From a checkpoint of a small mixture-of-experts model trained on Wikipedia: 466M tokens.
Below are experts of layer 4 (counted from 0) of a mixture-of-experts language model. Rows are named router (the router's row for the expert) and show model dimensions 128-255. Each number is 500 + 40 x the weight over its row's rms, rounded and kept within 0 to 999. Numbers have three digits each.
After each expert's rows: "mostly gets" lists some tokens that are sent to it at least half of the time; "comes after" lists some tokens at least twice as common just before its tokens as in all text. This comes from a sample of Wikipedia text that the model never trained on. Tokens count by the router's weight.

# expert 14
router:463568468516476507529484485473456508489469484479499485476525549542581517511522372464495466431446512586467547536488527553466531559478557492543561464560541406494542502542576527468435502589437530497545532472469464392500517477468543455472477591497588447481535472542486537443527532460506510465470492561485489432493484459517593506525471481499505508454503506492518578555426496601569530542514
mostly gets: " worked", " self", "9", "1", "2", " Ricky"
comes after: "0", " ", "2", "1", "9", "–"

# expert 2
router:470485442568520475486507518525479495469467538479463450473460515499517567444539463484496454476466447544489493515538471534517510503508587441475586496552570509442544517553475581466439494575505507478542535436434476454514556539507554454473417476507615469546448502567536441472508545537504549489477533519542514474492459444528518507442446512515486507430463536433562522545533525527557523547551
mostly gets: " ISBN", " Died", " published", "www", "°", " Trans"
comes after: " ", "7", "8", ")", "9", "5"

# expert 10
router:461585516562484502567415482483429511417449454473430525503472576550483511563532444518461463482466520566513543501477469491512554527503568536508535493500498433510499499577479514472450536590440476555531546507483438459461529439482534448492493547499540399520427485556515511479493475502498525497441520538381481510454499443522486499515449480460526516500461518517501550491454460525567563521511
mostly gets: " When", " January", " until", " joined", " Royal", "9"
comes after: " ", "1", "9", "0", "2", "8"

# expert 0
router:461572403553541534500464458493442435470468475469445531460468522509519500491509411494472390517464469536494532487525485496399501498465549422529521468512475400514485522518556487511476497550447496505565507500506464465512561459540512556549461528477532516516427501525457530465503467527444433525459495560464517501471523502539540470456443564503514466535435487482497532549519504471514475541571
mostly gets: " several", " million", " five", " many", " four", " six"
comes after: "2", "1", "0", "9", "8", "3"

# expert 4
router:465508471535434500499539514453423483481480541500447499559487527458459482547549427468446480562403457483546471484585556487507545550505551499476514459559482513435494461516542512445524563598466522465565502447393534474488460481456465509444425470577475481527550419510509436472454486483485477476416606561468520476455474440571551538483437534478489555553535553438577542489462551507501435537552
mostly gets: " Sch", " provide", " Died", " Coordinates", " church", " Illinois"
comes after: "2", "3", "5", "4", "1", "6"

# expert 11
router:477539488550525463505470518538438449415467531481505456513506514536495507446505430473450447515434447542440504503511464503500520511531561439520556566549519465453479559574470530465431540503417483545568549538435479459484503464522520523484474469534552520556490519567451488458437495505466520530428570545496496494481411456484529498485459539443550567451480466487566507542455514509523430584599
mostly gets: " (", " =", " published", " wrote", " [", " (#"
comes after: "\n", ".", ")", "|", ";", "\""

# expert 7
router:449523480566518506503469459542483462502424521521485456509480497504541518528585461491484437543480442517567487501534477512503547484488597563445520497503482432510538452567518571482442455608450546505562502502442544414478507498479509490439397495547568478502459440553421497491526452511439503498507554611522464520494415475544536553497436539472503504416483497531531473467513485567487475537613
mostly gets: "|", "|---|---|---|", "|---|---|", " Arizona", " born", " released"
comes after: "\n", "|", ")", "″", "%", "\""

# expert 29
router:514504442518484469468536443499490420524487488442438491518555501477549497506552483459512440546422533483517522518477495497509480512555590456532560443516541506470524538530433534507493481566504482516544552538483534455512526529477487415482466555521502509506498509521453484506489455486511510590383499490445445541529470446549500519505405481420520539426485525552537554547484558574535516509493
mostly gets: " the", " The", "The", " micro", " Ph", " what"
comes after: " of", " in", " to", " for", " the", " and"

# expert 12
router:492491517517528465480454565486436499472444489513436512497467486481473537504567465482543396487535405529479508461452484487483476564468510529468548561564486457523554464530518513472489514583458476510550541546481517523442549443447510444500488561521550535534481467527526515504464443574490492480412555516494487529487478385503513513511501505464471558451452593577553504572436545530524501537552
mostly gets: " ==", " ===", " =", " politician", " railway", "\n"
comes after: "\n", ")", " =", "==", " ==", "==="

# expert 3
router:431430482536567434460488492553422464437493536479489507457499464481531489478472557504484466527525425492497590554520536527499444501512529467559532517466477423452434480490516494493468557472549487588565517556428463435552542474544491557539471489506521483548539562512536502512498454483454467526510582568502447525486477438474473493492491561492546533480392469432568582479463456514476493426530
mostly gets: " \"", " “", " my", " you", " said", " we"
comes after: "\n", " |", ".", "|", ").", ":"

# expert 21
router:420528517488556479441464513501458553436463523512516498513530467498532470519531497473479476492483542434486549522505461515491465460468508477475555507540539468483521475478484488521478494493447539553440483539465504378497575511480512517553461540544502468503514544499544487500432479467499452522456483525548489498505464424507475474505492529500454593459426520524555507533505494511532542464436
mostly gets: "He", " Dur", "Dur", " Her", " Bur", " Fri"
comes after: " ", " S", " \"", " B", " F", " G"